config.toml
experts_per_token = 4
d_expert = 96
normalize_top_k = false
routed_scale = 1.0
balance_bias = true
norm_eps = 1e-06
batch_tokens = [65536, 131072, 196608]
max_seq_len = 256
train_tokens = 878700000
max_steps = 7033
Below are experts of layer 10 (counted from 0) of a mixture-of-experts language model. Rows are named router (the router's row for the expert), gate (a neuron's input weights, with its number), up (a neuron's input weights, with its number), down (a neuron's output weights, with its number) and show model dimensions 0-159. Each number is 500 + 40 x the weight over its row's rms, rounded and kept within 0 to 999. Numbers have three digits each.
After each expert's rows: a language model's description of what the expert responds to; "mostly gets" lists some tokens that are sent to it at least half of the time. This comes from a sample of Wikipedia text that the model never trained on.

# expert 29
router:508532544541396497462483482465588518449528460523510530503555490432535512512502573571489544504468562464551512577412528553504485482566497497493474449497511469536475542475541451548514537434515546448439525449473461498457545466520491525486490475508438475534558506480461556547507494466459543523434516463502478470461472493543528530464494462526422457440499474546502501434554506566522511581488460502423484484488509517443496540540530535543489435405504512530562492465546478546479556497545419
gate0:487503452480467532486482520469537433530523495484478548516479578451466473502573449564548436502522408477521538502442373433533554491514471470557489520499531541579498519486500513546466511493467491545539497534420481514424535520456505446495485484477520498445469517456486622510476513497484552488447467486498570498530528435490495549437420441477474540498494483497471436456480506428503497504465395536538469531473458516484519481456526482513486545442474521469442488516426554550438546485517501
up0:562491523520528519507480463470480493520435518459442511479502435535494411495500462523550456471465443463550497480414447459532574518538490465487505486458498503499580464528555473486489499489500491553465523510554531526413534495478540528460544485494491540498529529469475493439537529567499504521433457453445524486489591511505450589469476531444553510482513528495564390450392515546471480484430494522501562506488535494484499477508448479484503576476476603458519559455572477518450561545515503
down0:495496474533506510585486451493490466542416467574518498446487564473479544525522463466468523483537458456449496489474485430473534476485487425475470557441568458509533536491431519475628548507547520536550539531487535534490445495491489510460464517502502595518446437486549560489551510466414519522485528492489492479543508454449502485463481553519449509483492516577480539494537502543505508547443463522462550481408469506553549511525439514477464523420539564558415530537428467524483527470507487
gate1:507538561431557555543500508457523561513456571467531531546513559514556549538511494478504582419490569462557507562446506452564614440510500526506464505528535481565485498429562525468442472542500501466468494506509543440473486480532531517463514524460500421430526514537539491518534473457543601471463523502524538535465532495489541525508449520477501530452542466475494466485538496464578481552463480513505507521505462562471532485508499435491458509503545451439485428435536491542535543520578451
up1:510514525453568596522479545542534522514510440466463506509548541506541540486497543461478524560481491513533533515503534529470523497491571531508492503429509477497496526536468474412440536481460500484490588455520524468494473476491429480513494514553510501487504551500472514552575551504461577562491503424506500536554481450541495497485541527512567448430494486443473492605463531504509522442495459503432623501539467495419512481482439456474558467465434549454558528474583458529456431493536506
down1:421576507532505485479457517432496512515530524519533464414487456590524520668517454429521567502547481477455517529587464546556557446504459498551495503453495423502517472460486548449530452533519517523451504500563511492487516535456501517438411433476483502464485494541526462489537420472509496531523520490530455480514494465482503523494496506511516567458543449502496454444511504498499499536495548427428478523483458461482463480443504441481466536522524465480508470449508470527555476603491475
gate2:567458530543486491457464468513567474479571452495500461525550493479484526471477434538563481463450530525583523450408491491539449505503469419523491504457488484545518574480457475510575537484498522510581488412424582433527565498478508501451496474483505511540561508441532486518544474582485433521437512482517453553478543542519414473539510465536534437552417404486503499479457504493511514497496444437477488444484483491430489515521443518533523487499540509491507470478515424545495459500476516
up2:456566492519503532493459487508529577493516482518521528477480476643485477496489448567509539495531446587531553494454525481451454461503515570425491553560459494469542480577478461418495499463514512514557523612527492472487474488553485458498511541504517496541472517555495488522477488512532469515590529537452493474513534548523444472561521483479486564528464480445487513553467546569404500394488514574487514512481539499434542498464556584528464582481525493515475481518529489500518508477503488
down2:452402486474501495508486458533555487496503481538485481528493518597474529475528483430435473567469479478491539472476484485554467509463510535489524461505476478531501444462442551550472522524506462498542447481525539516476462524503556521521511491501496540481485446514549476476480370461442504574456541456567496491485511536425523496481505462446562439503589514491520524495501499521478486502554459517528385531486506481459473606549515407519499549494567458468597560552509530433535507435487491
What it handles: Foreign name endings
mostly gets: "ić", "istan", "ini", "ensis", " Jr.", "kov"

# expert 46
router:486508517487526466502453500494523499410482504509480475501498451434553510506447548594492528525604472524502431558475492519505515483504440529513478506511518509501431410453524436492525507508543461474427526480479504520471564519560449530487529459446492440537596473544436508508465466436501548492565527475460446478427450460439510507518488499480434487456515543469566538490597510590440532517460450540451486397488526485442440522479501477448511541490504549465527538429487476493484517504493502
gate0:530513424512470465525490569501501553533545549523474488392495444506525589589512428440460517545513501519517402490505494543495497507467490528503433523501570454584484448429538508546507530455469537489453548485601544496470525515457525523499486461509511482468532510446456501543512518497486578546470515498488426535436552486539533518544473483481496531522371506529479482470547526492481575465503513516551596441468454529465481521523457534490485425467476491489446519495514444504500458476514518
up0:583452445445389470537471460507439476439519481411505527483447460497481536564485361466532503512485488490494490566555490467534479477536527516484416484505508493554516444501501471543542446491494472504477531490510515533545533471458477521463514487531433416488527465499460534503509528639554552511518509498486457536522567515518484486490442524503473468440457541402509466468502514516568490478502462469483513542536450559472468487548428509471535505533567491457531486455528495479582504491473490
down0:522515516549507507444541471508503473576490451545497539543549478493498500451566446466404493559441474484499503526514489525491523528467510475545503512448510513509482561462491492482486480522478427507546501551556494483494489515438470408442454514504527537427523502507452499531458471580576499482478509471476511469606478576509461438477552556547522487500502486479485496571479426488552518509470532553544450547570456492542524456576515452563452468517481438558507616593542488554543497505505489
gate1:459458519491497469527461495443533444482507480441461504525508500457447456438517558489490491417453498481513548450479463418589484520520413539568465524493549532532553522485441494489431481487518462540515492514457556502505566511524439536469489521488556512554530530549471496493564451525552481519568509413528437456480422472468546474559452524558478529477419533504487522512489431536492471547500499486512544482479542516465506516499558561522484485371456550532535424441498547558469489500499520
up1:467546568443540526500528436558555493546597454488510509473532496502489472397580535584545476519477525523483538457480465488559501499523459489520503451562459468503437476463502491548495518492556502484549504483534486565453544515501515448495509475497500501474485516493528486540532432461460546467506442472555567516541396543559468544485484383552516543560468502573596509533502517461503529499501530437563451446468507498535531518554449507497463482469533526563550458571463482510476534508520509
down1:562514501441539443553493541547464540502521488554519453552519512499499472502543442505505490536526525549467481485567543502493515491455538502494516511455471587523456490505564412476435583543501488491502570457444464509511537455501502509501565528496440478509506468541508426582488533449440449497526474473481588471496452487552425465557500421503532465503562500550593507444506513453500549558550515430490521433465459522498450512500516583535515501527511455473524504521428500587564512544498543
gate2:441554561569498458505532564527532454486569535610516491595490550479462572473521485463468581506570510546537391499493552470568464463473510529487497491485418494521474504494464476560479474479489474506473588526468518526471412515494470422523494459474488495487506511470485502535468547465471550582494511559545478522458485548533499496546504488586506564484524493478438525535477459465474591547576571477457490512553505487443497522533536483519540501455540539466438473479510481515466509491495528
up2:525492484513465490509486474516514573513510499454464436392496505551468511489420483499461472399457464485589496467507464512505558508480547487477464484546488515526510466468573557519565548529481510449500456476491498492547529573490498512540493484493557524478499489532569490452494495503572406483495484547485519421467552429517514628470440573464515513513457440535516467497491511463543522510437430440532462556423456517566528558518501536465512440504520507476512589468491473481517489523514567
down2:453490479476443523530504459520509456528507479513456492450555531519491503473519563536487504576467475562472518525503476492538489526480512501508451550509522481512472421526504576536479505486525466500444525446589457495479518416551521419518439527501412492524443548455520504526493505502497521535517526521552536434506455519579574447459501564472563524582507552445560485446512530499540469469444471525407504453521418551466424501506479467474548506531439534488468576499488458498547443577552548
What it handles: Prefix-following syllables
mostly gets: " em", " adv", " av", " e", " im", " de"

# expert 48
router:578579552553485523509455480472553475507534439480429489492516486472432531536468558473501536511571515475480493472434444592499537504533509453513484466446559495571475494537567444471480511516502524490457504458472488490432522500526495574500485518554450483510512506485465539559526462492526617518481503513526481446477588553570506533573544476457512454467443506492574498479526507543475541539492566471421530453463517565540550503549558502514492454447476541478536529507574453508507524472466422
gate0:587516464491428536438467464522486550490448543545484522426483495484543532502480484446494489499507499565529421472481451528489466442572506473498458478450504504494545501522518444478475596563543430522422574498531528500589495512513490503551495563486440442534532508523496516545506487533487513515509513531455510522431428529429539490511519539521485472507569492490559462462528411552520482514501535553522569485503529509484575452540506478411471512510558485487543441558417412465459527523472514
up0:440547429434438494515452541530497557462422429510487513510519477467532454511466516482497560555513446496549475523548422587436479456515579471509475496525550524608471521533518518511544578527511478512490530490436529462495480537515590533521486457476505534449473522487530491470535499508477468434494485510556505554428511555492522526514512488521533422531499503476543431484499490486545527563549498512504551427422556548481571505517535511447577450489589487526532460470569526487492457481528499
down0:479499466522491543503471493573501473505522442498566562458519551535512492505484520500523539496472443440496525440491486409495515487419568467481564479496482492519504508530574464521533493567564479500516478532424459542486495544516519532478443509492493527445521528484529463494533478467518461445481524473541417495517410608531487529549465516497545495529484571504470486479462508432494456531570476468483427509449576415514532518476590550460600455543437472485563493546530517538515430442501510
gate1:533547571553509542494417547586494475476546467554450431539516517488365456455420477461554454523519530476480513517495498495491559435518506489586479511548537528564427498510519479531475515463483502476431385497502471533500466483471451553502458449487502510458452533463443524486531533552479470523515480473541492486521516486529447490547505469484487590466437460471503541494491526524547519526486587443518527494529460532471505489526436490462501486484459544458542500590476431552478504474443463
up1:500504423480475560461556516593501525520547500540539456548555516539496486497520500534486547524474479479603458514511431483532557472464505489504510554484569493539521571450521544514476534526560484479479516503462521531526501525510431500491347420506499526546484598488525550543537507507455511485539503470539534529514466463547524483523555546506635549566406456557519479525523523459516511545472522543462506537531501513513528542555489461549505548490470499445516537526540444478472456490496470
down1:511501453537576477573548552483498523436521383475495495536526547531475487474555523536521457506504470513536484509443541464516527485513482496535528540500459526487606527459482438552485480492485441517502517565496555440469563548533439522483565439439452490549519498504465508567497495532543489468488380475557464516513546526450521412526521488517477507464512591550473455504521446557473511532493448511466496484511473536535596460567443549522475513481485508434457501519412491467450515520507537
gate2:543528499548481471528438490497492505492512504495528558499502554552495508484478507441502564552476465493572464546473472488527500518482551535478465472430526500510516511450467461560511483523511419511486520502452478500448566621496531509514508402505505587496534564457527476567486491458466539483491535517502556393485489479537453591518403484491488442529437505468424536494439486546542508545462541495487464506444486482530597502479531481540414425455482510490474503518427496593491504491474526
up2:491532505397528475534503501543436503415575534444505491477513470499497474522500576506432448508517498484542472509472466457444472549487476442452515569516469481502533518430473433523571444481502497470507548525492490496497455505533554504511448437510423476510514539467459441462421575600511520526463461456418473519468470513483486500455473456442510557495550470522516503558454523469436563464504533480505472480530458423502534516447506500495546544514495592492538567467431540544504418535507522
down2:441530503477478470576496556470520500491526534500425510474492513517544502559464487515508543424566560498477473469577477511522435519536481504487515482469538575549460538466418504468578459491528535446446479644509548506574489441516469537551480486473446466567564531495562518527476476531485484501467524515429473503476538516536481495462465510424512510469513522531452423476481535534466479520481498517537497472467498462430469531452454599514497488527503506524465496533401555532583443473469515
What it handles: Foreign surname pieces
mostly gets: " Mag", "ö", " Hol", " Her", " Rod", " Fran"

# expert 10
router:518573567522488470519489503481564498515505520486408493541502464466460489479446605533513533522549472414490495413454471616496508578549513445481535497394532446524440508593538447513474556508478543473481515464450463445494551510506455554507504554526438431457529476502482514519533467437516556464488498519523538470478543536534506490548572527466453444459482493459540490427514466528454522567457469494499482489511503508520533534535506490524450496491483443463500563414529471479526496497464456
gate0:462515509561556465467516474577514516482496546500463453496503476547481508492475508505507421500497502500495464539457476521524544555490407434517498542523469486558520398533484459464436438504471534527391502470482446469507602530536502529541440545466486527453535517562456448485471425535485486473419479468527532464478478591516481550550495463505465489533552498523535606464548509461563500482567492455470496500583475508546499506474461417490528466507497466463494510426450546484523484542448457
up0:525480533469488523512567435474550566549565532499523550527510433494420488452525566471433487535505533557447531485501468476484575505488505585496422472496450552464535448538449529470539536402527558468439496472506524473499535522497532517467573479515495538489484475463549481527491445413520397504433372500521529566540508501481492455520437512496512537461481484498508443435600565549511548508478505453525479473493485482453565482504524487555493522558480525512516494503477498478512504536477478
down0:532524468454529469453528504549521454463523470478459574469542484536548426443504487450452443519483505491507530488527486511540558448420497497540526468537479504433519495569455531467489577417501485484517437483472462540435503551551482445520581509410452534501469512503523524564448463449548449554452467461542546502516463545402469516490427429489518511528483454478488543506466518482477512501467494563525444535526485491454484505565559575510517437483473483508525526481536474457620540502468505
gate1:530537481482510505471462475498499532493508493524384456507496484547452514430484542506465477482526549525459494452525473522494511579497544464531518526439568488473522463512461528524541591426524458505495472462523558521568599501494463480535514485535490518438486467436464451520518523606565485551575543522542509538457454455451436493441463498491477450547508504566552411473496555450520534537527460460482549404482452464566532520511573500513533522477487503524514479442509551515510474553441481
up1:556500514435497452458471523485515465513472546549424467430543483539544500428497484537464405473524516517482511491536521482591514564543527475618510517442486524480448518445542494505555447442490496522422430548529516629522543488530494469503523459535508526494479555404483531473497468537518490531515430441452513542507430485466505521419503453513513547512569508535497426478483521538476492529552480463440527454523441472471594489464493539540450511484494489465508481525532488518504512508553483
down1:521487496536476471441503500426515491453500547449530521479483475498490429559484501441489552517503498502506525527483524522681510519458523457499537550516520456471505505441527515483449524472481490430482525457521520497525514463528489453445471462593538444500449517421534470450482492470520511513533490543461548482526483488456468535445489494596490528556518500647526510473518538449483473483562503534533606528490549490468552537469563491547524520494555474492520498465421515513504462586529511
gate2:476484532574511490490496510530511521554555445436490507506466470489481491496479513491510523560520488438519472481509407485496495557535505535442498492528474518457475519504519479548464486582531542586462495522465559468573479472489553523521491590506520462521559477509482534525480403469485524495470498503555501571543479558492474529509581476482469468481450468421544556493484465500506450496567482554563478572445522505526381408438517572511491503571540537468538443490474417450523562467488531
up2:486483555531522521458526476458487519444501549485477530445517518540492483537506496440495522505517452561418529508527473510479502560585461544502549535494505476502439506527511544502475479523556558486466471487527507508517526524489556454505480603439499431529570485519467499453525475478580503510489522456479551507558481420451423520557512529489456538497428532481494507492513468543484384487559430566516544516492457569572405535481496523539535528570503559459456489546531476534516588526582516
down2:523469513528462497496565560449520517499435471469525438552464489442472524512505599461495540519468445507470508405498449473484486507543471533559453422562538514444521567467483468553542507495513468501498540481481602476535526520494506533463462547474479512523477501543490588559497533452494512545427491420500491479545505522507473553532558424496545454536502489458502461512457457473518479496498440529492545552436491510564480499502423531539471565500430432528504399467428499534486530514503581
What it handles: English name pieces
mostly gets: " White", " Big", "iley", " St.", " Frank", "onald"

# expert 33
router:524563561517493441526463459464550537514521565492458532555540443457522476495450494583492514553540478420522461494477484502513505601524421521489415483462522507510444493441496453559488570481502566475430548514471549497443519510578438500448465516494482447559511525454461494518533557408474521459429534532512531450420560492534508528490512460505470464464504526526526519467552474536492478533446470504461495473503531507464489541503523473525520424435452443501543527501602476467489501522554445
gate0:485489561497544607506423500458488479488472530493425522496495463524454487467484524508474468526512523567446426518486454488536518470477508579527458480538566497500482481565481524494454510512461580506424468576535518486485588516514453576504479482501530392453514523500535472502520539506540527519504480450444486458494477492568497488489487543508481399473547552484468461466485444487484431503530414551469520500445530469483449575491537466488518550419451471456526514467513566442476527551560430
up0:580454518447524427466493456500478583482440500486547502472484480547540598509512486519536487509493470530493469499484451548492556505512469462561508444488452529507508525542441436531544540496494542490504446442520589516524548466478508453526556509412542579498511493501433478462555458532473436509423495502491521505516492532605539517492511557482466474446517467538494577528470557482485572536554531462471508512487501527457442450509522532529527520588564535588453522521469506476550532590493491
down0:487490500501486519471520517500513529485515497466489477503499504485489526493465512515542456528499451494571493457448532495528525476477535535466567467506471515522516484576537518490488503433439505462562512548477521527489507484572376564457447485437395457429540542401508456553434489446411507530499549523486520530466527530539509483454510399531512498556372500469557473434457467528502520607485514488465531540504485509540555501553573501502484504507554476493493538531449506564536516431520499
gate1:505529433472490474493547509438499528514480497449518488486534454436427485486501515503492534518522482519470500438534472431469443513486512560539457480541513499538467476582488503515495557463535517485506517451434580395414464538499523574472496494470497591525560520504498504544483540467510570442565488515446494520432463512487593474528495543590506458522466530493483547486452545460464537477514505395563490522440533549468434484538480474564509562540442501522515497475570442464500569519513533
up1:402475509568501581465497535471447460483522529501463479531545601493491479476515474483449551543581531530469493474459563466476555524506585509493528507482516538491497505489511492474446514574518483524478482517518542537514523534498511475468516500552524481403549406504436483474536483540463403503468506442457411482559566519403542480503536509507471567525465513450479449524573479464553573522477546561461510464518513469443550489542506517468494472518509596543518488484491505479578483544503487
down1:479444507521516485507572529488541558490550454520516478517516509466521460480437504473574512539489571487478429472479517516480495441475448489541518495434484512532534528493595517520447494537462462478481471529418474476452476486519499421510452523520496445470434460498464535495565509556465576518548479415457521528530422491455521512526573481508403492592490553484509512392479456528459612502546452551473485505511463478475550449573528446493455522527455470482485524463524534520523482541464456
gate2:424440561571494467585460485521543538482563465485503550517558526511553476484433509482525534511525520558515506487558485526514491509484508524529425507508548493565473549466496564481488444504541498487500543489492472485441516528567444490501426548542445482483557552477520473531521548408566571479524463500468546562460543503487547495566541467449532481508501533521445546478558460544416494482456379547509515516472582519545481514497487541462481563482483442492531519485560501466461455542489432
up2:470486494468556524449511487502445560479504559556476542489525474530434483446465533460507552488499537484512503541544502434503540503451499477473519530410506485462467436468539489496517519553443474446506461446524567508509501514496481452532491437489467521524532510499507462560471462483460430486451519467535537477523518562488562425461473535584485544513485473483493489475473474605539538558588547525483454510492461483559522510498523458389487611489438423564559523488452518500564523584521466
down2:392486444515520493492519431499507496505542508555493518481613457522423559517483457496508532464517489442518510496472497469552460532584512502520491551515452461484526470493494517495458496439476564478561475494546501471545437508518504529440479457487422543482505484513440452456444500531482471471596513397530523518502558504543499497427470414575520510490458491416530456484559455474441534471442493538528436486534513446489490505567514506490462504433536511595547498521464516502544493579495503
What it handles: Mid-word syllables, geography nouns
mostly gets: " village", " land", " region", " water", " town", " area"

# expert 4
router:555460563448474455516502535519554508497559486519490495514450431510502457539471594553516544494506589501496427541392484556520503596500458502499509516501525476513466482464596430488536470475518538469436514489530534530494586398455433529450497489479454439531546443598460526526499531414486531498476571449494481453461563501517492518464524473518457537466488491436568534480575553496479535503498471482456493492472468495528514538488490522559537485487492483491525500446520452507520450440509496
gate0:442560486472484500497484556519537555453483508509564501479508568448448491541491491497456490451516506513483551563487450586458535462446498468508472515540473409577432513524455538546606542510435551491470462481536473483494508456505465499546475521562507470480522514523499567474526581494497503436539534528466560497522500447550461573517477500489494530452516486548550435522554497500414540488501542487512500486414533557490435534509452505501461482550516491436498537407402531578527534477475500
up0:447548467473510504451475457515480561508565387482463530481422546547530489488481512466529464498420518430460497478472469453542467486507528545583506538507540503468478458513481478545508519557479478507508592570498544425498478474421524542550496470443506472499499477425491456367547531554431514462598454493531523463502505511472523511452523546494462487531475607545497429507495529540485520491492486541473487489511542551469543457422484518500582483491486508505513477539501489474537460563532493
down0:446460440473531530544493469498527483470449575505522462484487544508539547495518492481521431478495452499504478511549511561517579544613597604527552476470432502507376470482515552498531469495529510470506478507496432503471418444467512430547440520538463442435535528522521508523476476513496499513493510495526503537509489541550496548437480528467498506502484591528425472529490538493547473474559528488520494495527525519516561463474517436504397502542461521454497541470545459484537481434546430
gate1:493508512503522449562488408476489546511471485483494515519447516528506512545534483524507526490474547471519505504559472524511531495576543481523506467505515521587444472468506438442516461552500602496542512519431457487443474500413436537500544556492543508491469441565480522442572483484525536582542514489541488526570529474492473453496564553530461472518419540560418513546456498525474532521468474515518477455468522473556547525591636487518498457483498471547529459559474476455486523444477460
up1:519485527482439548513497567489534517481522550459530512459497505569443482482502554463509538556488500541446549522452501450526457496593496536494516476517381539572521511548561522483457574439497495519467534521552581443552571549471492374471493526450538524483512500528507543487438475479453479514557524471458468441554433471478548508458481443483481449475482494526487477471500486516473502432430483478501542503399521530548489420552554506539465490515538457480542451527531504555529479485467518
down1:410446452486591490522459510535446519535455490474488477500574482500490428537487529521562554503581501422456519473540491499462507552447454453500497438469580497471496550477517469441468580490570502468512463535584469564530518504475471511534450499515482523479479511547481497495544513477504536540504513422497568469431501477454538488452469448471457560518446473527478518454502554458548484493521500500455510489489595522531454423496479397561484461480532496487504501569438478578451512508452530
gate2:442511551490526495556510474527554564512477499498484481463506512472496421473430501519543496480483454533532479536443556495437524547524505411480514477458514484484650445525550433477476507471447490447599518494538538475498463536489444496538455494480439483551537458560518443502485478453463491448486454492484456508456507508498455535451493509495458511398484535521508552474451515453528518570475505486410470499521526524544520578449577483546496494491502579531495550448484533556536468516503409
up2:440473494479493528531541456552526577533520559546449497479476499530520469503443487532507432505547519561512561537456504492457567503472500478448471559491530496564548502568460490518468461462467438503498482437515503500504422572512505514543491451463495457554462451537524497494518493527547511452427506498514504508453534593542483548440557389552494520441511559475441463503510472430542483555489538453549534554497481531469557573423523524481485443550474497534447544471450457538535490575541475
down2:439459493477476489523526521449483456464456450467528451528523483461479432460463531507525471550566506600416530571491478453465567439494515526505528469581498480517480532513501486389500483498485474503534485522547498551484463557612494463490458476486540479533500494560439491571428553511534500522579504464459486527427464420466471570493576514474477502523542509563519545519432491541493446519485493528509449534436523477499533506390462480539452510496525507448470517456478488491502458462462531
What it handles: Vowel pieces inside names
mostly gets: "e", "u", " se", " Se", " gu", " Gu"

# expert 60
router:581489558509444468498420492529545582480530515474469482524521416477535545532512520554546517486485544504489464515434492526499543527561530468546517497449516495561382455524489526480575495546504511464476496522497474529524574416502489516440599501516447492518460490441444560520454489503536541464424546507480466482500444442567570498474514456430523440469451559457517594467544476547517542494453470463456552482470537497497499471486519476503496518459494481464518492477495484480463513449590437
gate0:511497574509440427448512483482512472534626443514448385449476511485488506479512496508484510450490466601525467484450505520574504504479557501572461502465549494495501496490470478547612507500487540464529521456493483405516460492494555544484489492517442522501556525503489523491416435512518532519461451492528442541490444517488486498523540501503489496538541427490550484483523509489496541474539481480561473538590508532512488473557511455537492569496528428495476617395482520526493536461488494
up0:484506479464451537453445502516513512520507479551491508498513516476488524522490473529457498488436560424424489471476486492459513504445532531509481476503552526513513552506532451526531541504482500544510585501451540516490526501520486476483483511515501563525539500523507519476431536620515421516382431532487443464521505409511462463537585551535535447505494447540481529398464458482394488470507427508517505486517587546539466462556497500622531520482502552544460502434519493469450531502484460
down0:513426494483472575498540575502481481550535520490451513501487469475489494466485491535524535574500478590545480547483434458473497466488506478521528519538488541548511517456447549482534495553455442411520513474507480450551538519461493505516568515483478402501516446541534497397542479530498596475452511553457529559503489492493455533433440544513514496528450455494509497508456474538439495517504543460508504477451510495417550551560512537443513489438607497530499604434458517476563486537533519
gate1:527467470523466538494430520550434521499569531508556503519582510495545501565539516521502480523493521450483550441408489524531606544517521547535507484526442522496515518471478536490446551504523474513418518480568486496506545449506479572421509500486491436404482547494464453457489513421425460500545452573478526532518492509582499468535489488516529499503445471565552530506425499521540508529519472501467549506456596477459403545441422457485437484469546483487531514492537503482525506492471504
up1:507467502429496534489529485454529589532528524451466544479453405483510546464428499476480535472541499496498449523444507483414515540526460484578621523506573537572513501489558543504501552538482533439529527478498543490505530452449476502561497497461515526536425526570470489504587539501545494452542439523492488528535459490441391492484482474584502488474478521461551519566499518461562539456482468471521529496440513508457501496541513500485438505516523528464547530511413531499431562530495521
down1:468502435535481528512540512594546457568535499497496513547449578476479496505503563443527515523582508441521581499447532436542472409500531501523476497482532539503570485542579433486478548441457436507485496495536512436588509420481518532438540503550492420511482474483498544486509481447561513481533531468494564525475479506435511490427512545574551495549500529480470523470496488487476436503477492505521505557541546529536475484492465485473614479487581474535475444523484515489528468533491426
gate2:469457469479551471570421485535454461493498478545495478500432479520480453508497548530520506520485421429491530405483494459478487475523486511483517500533570476503515480513472523502547534561502524536480545482521456537491484515570474550541452567508418476472412489544461554455407556485509478527509501527492535524430449510563461461431482501471553478476508503521579459545479537547479486522522435534524399503460549450522472509453490405522488554431557427471555513574505520451482511533522464
up2:469463536532517500477477382460525547474550468478493488470510461430562539482472523475508420459508533525519511464447498601524518477498542506554518545490493483507492505528521458440501527482508531548543543499512517496528483544453502488540538521423438485537503515441463442483551403490542530449479495515569490548527496411464524489620484509510405422497478502438546531579559499466491510548485502522586503414462477560509525466519524437527461509536528525480449481456456483511521563502468541
down2:455527479511420534518520489465512535616506469530576531533506456501512476519567484490475473489533527509440480536560457483474503544477453545538517505440512542458502540500571509547489564460432541460502487520494558533523528518480468526455532445518532424530543476561557558519452545436493489493465502551516475444489490558494552503516478542588520496483590472542533515407461489592533543504460540506431520510507574556531488508498477489438533486462542509511549554500556502526435409460554494
What it handles: Function words
mostly gets: " was", " with", " has", " with the", " are", " were"

# expert 34
router:507512607450392491491440504510531532521505452531410489516497453458485545496481521538514488438504560530564487474460491550490508488581438456534545457450496472534467447526501470544539474494518501463480490540477424468534530431523470536507542482495482513587511521458478498482430492450489480515478558561505489493451506471453520541536533490543519433477478553434521515499499486562461513564425456510485521421453498487457545469490506443484493429466492480552559586479512484460419489489572409
gate0:521507468550526513410473449505466480527525516521507520538451441572537609509502513468462438518485507485554535505489491503460527480557449460581546462472477521601430475530550481442526442506490474470450436469493451459565435510463532462509519555512494562419494501449481517466562492504547540577491538453524501517499585555515493577575540457437500529476510486511548471491522551495535518516420506533560452515515477436513529526497583388516537472523508497511540504487470501493495519468499487
up0:446466528548509530498546546500490389511522499507576473512513470483560471528446507529526483532514513488537573500550473443459515545445471553540529521471473542498482500455511554499473511514504497483515537421459452524564540510547512497531443522550516524489516559455567447475555604526497434512529530466526565541498594500523555567500449404469515571509517467537472481458576528497530564509482517439510453516517511469506444489470578503486468542598514418482457497484482514578487543497483544
down0:517427467477484428485480571476542474479499418467473478403483472516458502528607533510479462483418530482544511476489556537512461458498553414552529514502565477478531493510415410522516474512468460459474511476532453574485503445524479490456532476489535528540569473490486549509521515469518490511488519469480470525489462459413487494584490456539491453579459504488546462523548531479540476435464447472497523417561549528510526504537444406507535516495513563537512473490550460469489409494492507
gate1:502411538498517467503395504464443515522576558577562536488546495455589540552491582540487478526533484559478458475460450472561428534507489513497520553483475478500436492465514506482506480519490436530495506473554454483544565509536534448507537510467464476552543533446501475469481471478487415542582540482497452473485566478520599507479402510463506503494528484527598519583500478533504567506468452470492525531458513485515511414503497477479537450534539506546489499494465472453436504529545504
up1:450484479497469468459493447457420522549475577489579542498469424456583596523467501511479476463507517523418506583480493471514540464472466413508510569530513592460443496476531547506505508512473494472446497471527501550539481493542495445468533450513502480502492527568603517508512516456443468548515467474532539529540496492566542471440450481493546499467494531484464506532465540571514521532462413485445425538448566535536455480539553526522489464508480465514501491519570478426485560522519536
down1:486522513512535520417500463503508473555532425468495525527461555501474492540507464443437523533547427518524521499475450503576550493541520470521557457418493501541522506487543527459574480487504513552537445517503484516546421490470506477449537556488463490528523470433436480495529496601564396459575487488483481489454448516534488445537483539497486527538512427438478567519559504555456513548443500446569556480465441465525460493509494501492538562528571488538444476488397539497539510498523484
gate2:534616478459476529428502485448500491447464468559518439388524531527492519509483551463467454484482496504545506498529439489464496535564542460504454472463418498511506478501445464580495501524577560520506538526545467509435542536429528529441534529510519506498479436495525564449528490521437534520507504465520565450451499464518512515540509500482522473513447552488486540512513473444455547523510531530496567405491425486500542410579483523525548470548468502484402467519474476486437441522536479
up2:521539536545415489524546466556516549507528521511451515590507536505476510494584565438477517500580559521587495525528539427471537480530475473473480543525500523496510415499601497495528511472428456532513512478541455532454505559535465479486520528510510539516465475603510579503473502524529513466497450498538507471590492497540490452431508510528450508476478463520543514526426548462538414448471434490533438566515510434527490525468487474470423508521457462491456500469545549520457561467545487
down2:496531526547562523540454502535469554479468469547449505524496455523509521532522514467503484521551525499510523455516489511513544533549561623537491493464501473581444534537546534456484572523464509528520499475530469478481439584550486469505422520470442482480515533495487454532497524509509507496523506481506486449499464457476579424534478552463413460476533571503516532437471490487379487469495518486485456582410410387532482457438490486541535426490489455520525513492546531516510517478454449
What it handles: Copula and auxiliaries
mostly gets: " was", " is", " were", " are", " has", " is a"